Weights of a small mixture-of-experts language model, trained from scratch on English Wikipedia: vocabulary 8192.
Below are experts of layer 7 (counted from 0) of a mixture-of-experts language model. Rows are named router (the router's row for the expert), up (a neuron's input weights, with its number) and show model dimensions 0-127. Each number is 128 + 32 x the weight over its row's rms, rounded and kept within 0 to 255.
Before each expert's rows: a language model's description of what the expert responds to. This comes from a sample of Wikipedia text that the model never trained on.

# expert 41
What it handles: Go/vo/do syllables, countries. Pieces like go, vo, do, no, po inside names (Lo-go-s, Ri-go-bert), and country or state names like Mexico, California.
router [124 183 152 136 139 171  83 164 155 136 146 125 166 123 131  81 115  84 103 107 119 159 159 110 150  92 112 161  90 190  64 137 119 158  83 151 133 100 182  90  94 147  99 141 146 145  96 154 176 164  98 101 167 170 101 186 177 107  95  94 113 107  95 165 173 164 160 102 154 131 103 138 143  75  65 136 100 162  94 150 102 118 103 164 159  70 149 147 164 106 109 154  71 150 128 100  73  80 108 136  94  93 173 192 149 107 161 119 123 139 177 103 128 113  77 128 155 136  83 105  91 117 133 162 175 102 149 153]
up0 [107 180  98  89  55 103 118 111 104 121 100 115 138 152 109 101 167  71 149 124 147 111 174 101  79 123 183 133 117 143 138 151 115 139  69 107 121 139 105 143 136 122 137 116 145 154  92 138 130 117 163 157 178 162  98 100 185 100 172 131  90  79 100 142 185  97 166 158 108 140 101  89  97  89 154 134 118  75 152 166 123 147 175 102 139 146  92 188 105 112  94 152 109 139  92 176 100 135 174 155  48 117 115 171 148 156  97 169 178 102 132 199 125 153 110 191 107 112  86 142 192  96  69 125 158 107 122 129]

# expert 29
What it handles: Taxonomic name pieces. Inner pieces of Latin species names in biology lists (pun-ct-ata, Alternan-th-era), plus spaces before coordinates, accented letters, numbers.
router [156 167 137 122 155 160  93 178 164 151 125  93 156  95 112  90  92 164  93 109 159 153 164 107 153 105  89 169  99 169 163 137 161 173  97 161 165  92 173  90  91 170 104 165 167 113  90 144 165 112  89  90 167 151  98 164 155  93  85 101  92 163  88 165 151 169 169  92 163 124  92 167 163 133  83 140 145 150  95 164 154 151  93 167 168  88 167 113 170 112 161 167 122 148 143  87  88  89  91 100  94  90 169 165 145 128 159  89 117 165 159  89  90  90  95  97 162 157  98  94 123 116 140 156 153 104 165 143]
up0 [104 109 140  77 131  98 165 151 103 125 139 146 153 139 120 144 153 151 174 144 158  81 134 170 153  91 137  91 150  81 137 145 144 163 125 129 124 175  74 147 143 148 156 124 147 125 165 104  58 116 131 159 134 174 103  99 160 132  94 137 126 117 154 130 115 117 110 164 169 134  78 173  81  99  75 155 141 113 154 153  81 193 141  49 105 124 172 162 105 140 111  88 100 171 151 179 171 215 184 151 152 138 119 119 113 154 105 152  78 117  99 136 156 175 118 123  74  99  66 170 108 131 102 111 155 176 169 198]

# expert 14
What it handles: Word-ending pieces, list breaks. Closing pieces of split words (hand-ful, degrad-ation, Heine-mann), line breaks ending list items, and words like un, Prix, maximum, minute.
router [159 172 137 121 155 159  90 175 172 144 131  93 156  94 110  86  88 165  88 110 154 150 168 107 154 101  89 164  97 167 164 139 162 169 105 163 163  92 173  88  92 171 102 164 166 117  94 147 167 121  91  88 168 148  96 162 154  92  87 101  93 165  97 163 149 171 172  94 166 125  94 164 167 132  89 141 147 149  99 164 149 154  94 166 167  86 165 114 167 110 165 169 119 151 140  90  89  91  87 101  94  88 166 164 147 130 166  90 110 166 158  95  91  95  89  93 164 155 100  95 122 116 144 164 152 100 160 144]
up0 [110 144 129  86  98 102 153 101 145 130  98 138  86 131 176 124 170 135  63 156  93 136 120 113 113 139  98  99  97 151 159  95 126 188 154 158 108 159  51 202 172  95  88 147  20 119 162 166 100 121 100 191 127 170 127 131 126 175 131 150 134  99 119 147 153 123 143 121  92 138  99 192 120 205 139 176 140  91 147 110 140 116 100 120  95 146  75  57 103  94 140 139 118 138 102 135  97 163 163 134 139 206  92 103 123 127 120 122 132 110  93 172 136 133 142 102 122 131 126 187  71 164 136 132 111 129 165 108]

# expert 59
What it handles: Table column separators. Pipe and semicolon separators between cells in wiki tables, especially header rows like Award | Year, and succession boxes.
router [110 151 132  97 116 180  81 169 163 125 183  80 168 107  69 102  90 172  88 143 170 134 172 123 114  92 131 144 120 154 166 137 131 110 174 183 177  88 154  87 102 151  68 166 177 126  89 128 176 182  95 117 172 126 104 161 214 125 119 120  74 158 106 151 133 159 108  99  75 167  84 160 123 112 103 104 132 135 109 176  87 144 120 168 143 127 164 118 167 129 136 114 115 168  79 105 127  89  88 114 116  97 122 160  75 144 165 112 137 144 123 101  89 109 100  95 149  96 104 144 145 114  71 191 121 109 166 141]
up3 [162 132  38 138  94 121  64 164 161 169 117 143 120 151 156 112 153  98 174 135 141 141 167 139 100 153 148 124 145  69  98 111 122 119 192 115 176  75 164 188 156 162 117  85 157 106 135  51 103 146 114 142 134 122 118 148 124 143 154 164  91 115  98 127 195 106 133 161 137 114  98 116 136 127 126 106 164 113 113  95  82  76 146  69 127 119  98 137 116 147 173 181 141 141 122 132 161 133 152  84 160 136 166 109 128 141 166 184 158  85 163 158  91 128 150  86 129 131 121 172 105 124  64 134  49  55 157 114]

# expert 55
What it handles: Feminine name endings. Final pieces ending in a, such as ta, ia, ella, ova, closing Spanish, Italian, Slavic or Indian names and place names.
router [ 87 171 132 151 175 153  74 174 133 146  93 116 179  83  37 113 113 118 111 113 138 102 116 157 150 128 126 117 110 150  99 135 179 188 156 128 153 110 168  99 125 122  88 168 159 199 137 214 134 109  79 102 154 171  76 120 134 109  79 108  80 129  75  92 161 162 141 114 172 139 126 119 155  84 110 120 137 168  99 124 178  86 106 159 128 106 159 138 172 109 171 165 118 133 114  82  95 122 118 174  94  91 173 129 135 117 158  95  62 138 159 110 106 112 101 112 138 151 121 152  89  86 119 181  85  96 143 109]
up0 [ 96 100 111  99 178 148 173 117 111 156 148  95 186 114 112 153  81  86 123 103 159 115  96  81  91 148 150 100 126 103 146 133 143 175 182 128 123 132  99 156 149 134 158 131 142 202 118 149 154 147 115 150 147 161 140 123 112 125 104  73  38 118  94  81 183 120 168 165 166 146 109 156  90 112 181 180 115 133 136  95 131 149  90 116 129 158  72 118  85 152 147 160 137  71 167 116 131 176 171 173 128 136 104 124 127 121  92 109 126 226 179  95  65 159 151  90 105 123 127 147  93 161  99 109 160 160 105 166]

# expert 27
What it handles: Coordinating conjunctions. Conjunctions and commas joining words or clauses, mainly and, plus or, but, while, nor, as in "women and children".
router [ 86 200 101  72 152 151  82  94 170 178 170 143 154 106 137  94 108 166 107 131  91 123 112  78 154 146 143 180  80 192 156 116 130 121 173 151 178 117 105  84 157 117 155 133 154 125 117 134 191 126 158  89 137 153 129 161  91 109 187  63  80 156  88 153 163 171  82 107 100  96  99 143 126  81 158 159 111 167 138 136 145 101  86 150 166 132 164 106 182  94 130 140 147 134 113  80  97 111  74 175 132  72 130 147 131 137 168 136 120 102 135  96  79 120 114  76 162 110 135 114 109 122 179 124  87 147 177 149]
up0 [106 105 138  84 130  79 120 156 132 107 160 100 105 163 168 118 100 158 142 170 143 123 114 132 105 194 124 119 134 137 121 107  72 176 129 122  52 203  60 132 149  97 121 121  59 129  87 183 104 196 159 130 131 133 147 119 144 164 162 137 126 108 138 192 140 121  80 142 172 134 109 114 110 161 105  80 171 137 118 137  88 140 117  88 190 151 121 185 180 131 106 179  97 127  96  98  61 139 120 161 142  64 132 108 104 163 132 128 131  90 145 156 155 126 182 169 150 104 150 164 137 151  77 105 139 129 121 196]

# expert 10
What it handles: Clause-ending commas. Commas closing an introductory or subordinate clause, like after "During the autumn of 1937", plus conjunctions such as although, when, though.
router [192 128  68 142 149 141 133 128 155 195  87  86 166  87 138 150  98 125 181 141 176 113 192 119  67 142  93 146  82 168  66 150 127 114 117 166 151  88 144 125 112 117 144 115 172 139 120  94 161 168 139 100 159 103 127 176 101 120 131 171 135 137 111 101 115 120  89  97 138 148 105 102 123  93 183 144 147 111 126 143 147  56 166 128  87 143 139 216 149 170 125 151  70 164  89 126 128  83 123  71  87  99 148 140 117  90 139 100 137 136 140 112 108 144 119 103 156  87 153 157  59  80 105 166 118  72 164 155]
up0 [112 109 151 132 109  80 159 133 127 161 131 142  68 145 110 138 109 101 161 158 144  85 166 153  93 119 149  76 136 143 144 172  60 119 113 163  98 128 103 112 114 134 158 142 146  92 116 124 151  86  56 137 152 110 131  87 103 151 132 134  77  65 106 147 168 127 131 155 104  68 144 115 125 140 112  61 180 133  81 132 107  59 100 130 129 117 138 186  87 100 155 134 142 128 154 141 182  95 135 112 100 122 113 123 176 147 176 150 153 110 174 132 143 152 148 214 201  87 129 162  86 154  47 140  78  85  87 143]

# expert 4
What it handles: Table cell separators. Pipe separators, semicolons, dashes and digits inside sports squad, election and prize tables, plus purpose words like addition, avoid, reduce.
router [156 164 141 120 151 162  92 174 169 138 124  95 151  92 108  91  91 166  83 106 147 148 166  97 150 110  87 172  92 169 175 132 163 163 106 163 168  91 169  96  86 173 103 162 167 107  99 149 157 117  90  90 159 147  94 162 149  89  86 106  88 167  95 169 149 162 173  93 176 129  91 158 168 136  86 145 148 147  91 159 152 150  86 167 170  88 160 113 173  94 168 171 119 156 142  93  93  95  88 101 103  84 163 172 137 130 158  95 111 166 160  99  94  84  88 100 155 155  98 100 125 123 145 152 154 104 165 146]
up8 [109  96 134 103 132  68 176 149 117 112 148 101 117 208 151 161 147  96 143 133 174 130 109 151 133 165 142 133 147  57 145 154 161 151 213 151 113 179  57 177 101 126 117  80 139 135 169 154  99 134 152 160 133 111 167 119 117 109 105 125 110 119 157 174 165  76 137 197  75 108 119 124 122 161  88 166 114 139 147 121 186  83 152  96 180 139 187 200 143 134 102 147 102  85 125 105 142 137 152  84 117  90 136 104  90 107  75 130  81 110 122 167 162 146 168 160 136  89 126 170 131 120 174  86 133 132 114 159]

# expert 51
What it handles: List line breaks. Line breaks ending entries in bulleted lists, species lists, rosters and tables, after a name or closing parenthesis.
router [141 157 161 159 140 155  85 115 154 134 141  83 145  95 151  92  91 157  87 169 151 150 139 121 150  77  95 149  92 189 127 137 157 150 162 158 127  89 130  94  70 170  77 162 189 126  96 144 164 150  83  97 156 147 112 149 120 109 139 129  73 158 103 191 125 172 147 104 121 130  94 155 148 145  82 106 108 121  91 162 148 156 114 167 161  85 158 126 172 125 191 160  88 109 165  80  94  83  93  87 114  81 151 178 111 139 181  79  94 133 173 117  96 106  80  76 142 148 109  94 103  89 134 184 159 122 159 149]
up9 [158 133  81 122  83  71 111  62 106 127 142 135 131 123 127 176 115 113 170  93 133 110 176 187 150 151 150 110 128 113 143 127 103 143 145  93 123 139 185 146  97  76  96 170 135 161 179 140 110 165 119 185 116 111  92 205 185 176 114  72 130  80 143 136 202 145 103 136 159 119 197 125  95 150 141 184 128 138 117 172 161 105  86  75 149 110 162  54  99 164 174 172 100 111 149  81 110  85 161 129  82 118 119  94 105 139 116 125 148 143 133 138 179  93  67 131 107 126 115 125 105 125 104 136 170 146 130 126]

# expert 11
What it handles: Table cell spaces. The space token opening a cell in pipe-delimited tables, usually before numbers in sports standings, election results and statistics.
router [183 114 106 116 155 116 102 116 157 187  64 121 183  79 104  90 113 130 100 100 105 184 148 121 176 130 126 178  85 133 143 130 154 190  92 173 169  91 105  87  91 170 134 142 158 129 106 190 127 132 106 131 166 155  84 135  96 107 143 125 188 138  86 129  94 166 171  97 152 167  86 141 192 130 148  95 110 168  86 187  93 153  91 174 159  81 122 102 133  99 137 168 136  92 121  88  82 160 106  86 105 131 142 154 152 123 140 114  72 143 107  98 128  84 121 140 173 124  97  91 145 148 133  87 189 115 101 112]
up0 [181 183 174 126 169 147 204 120 119  78  97 140 161 161  86 123 163 153 151 121 127  65 113 178 112 122  90 170 130 138 112 159  81 130 112 144 108 186 118 155 124 129 119 163 130  80 105 151 186 200 131 163  90  48 137 183 122  94 129 171 184  82 122 108 120 154  91 110  96 133 137 142 121 139 146  93 151  82 124 120 118 145 121 112  63 150 108  76 105  94 180  90 117 150  91 117 118 127 116 190 135 152  99 189 179 124 135  90 113 162 151 138 114  84 135 117 139 109  76 151 145 159 137  75  96 100 128 105]

# expert 2
What it handles: Latinate prefix pieces. Word-initial pieces like de, pre, pro, con and des, often after in- (in-de-cent, de-molition), plus some stray "the" and years.
router [161 141 124 120 151 158 116 160 163 107 119  92 146  88 142  87  91 193 100 121 143 145 120 120 109  75 113 142 147 166 115 111 176 171 104 159 163  75 159  64  80 138 117 175 139 139  82 108 149 136 154  86 168 135 125 122 151  53 140 114 132  67 112 183 112 123 151 100 145 136  74 167 151 124 110 127 101 113 132 164 121 153 121 179 193  99 158 174 150  87 191 181 144 174  68  91  62 123  99 171  91  83 162 160 141 121 171 149  86 172 139  68 131 106  66  90 133 113 115 120 108 121 147 131 127 128 141 132]
up1 [152 107 120 119 157  95 153 163 146 174 114 117  96 165 106 151 161 179  98 127 117  91 136 127  91 175 117  93 168 134 148 133 147 139  83  92 138 131 103 136 133 113 152  77 134 141 156 116 193 150 148 138 148 130  80  74  76 118 147  72 125  89 205 170  90 103 138 117 114 122 103 141 111 131 103 156  90 132 162 154  85 174 112 119 106 177  94 179  95 108 137 131 138 102  68 168  72 205 133 216  91 138 104 133 173 148 138 130 147 175 137 177 140 178 120 154 116  99 196 163 160  95 124 102  85 154 178 120]

# expert 28
What it handles: Year middle digits. Second and third digits of years, like the 0 in 2017 and the 9 in 1945, plus en dashes in year ranges and season.
router [124 199 121 133 131 140 126  90 158 118 130  81 182 111 132 104 120 110 121 127 127 165 162 106  81  77  63 143  89 168 126  95 130 180  81 166  76  98 167  94 104 138 117 159 148 115  79 111 183 105  90 120 156 192 106  79  95  75  99 134 105  92 110 119 132 153 121  96 154  92 144 167 110 130 165 128 135  82 127 146  82 165  73 144 175  96 116 152 149  92 134 141 123 110 168 117 107 110  93 126  67 101 147 180 157 132 147  74  97 161 189  90 129 178  93 118 178 156 104 102 184 122 131 180 127  95 168 158]
up0 [130 143 149 135 126 101 154 119 122 159  77  91  72 121  66 175 131 171 136 132 129 112  64 123 138 111 111  84 141 154  71 144  92 109 158 162 152 133  91 172 184 205 141 148  99 137 125 231  79 149  93 135 134 128 170 107 175  55 110 150 106 145 161 163  94 166 105 120 127 142 163 182 113  76 120 113 137 110 111 143 149 136 119  99  76 144 138 123 143 131 112  71 107 186 110 113 130 178 147 156 120 119  80  62  86 142 157 104 109 112 162  71  99 122 160 115 108 100 110  81 128  98 137  96 130  88 170 109]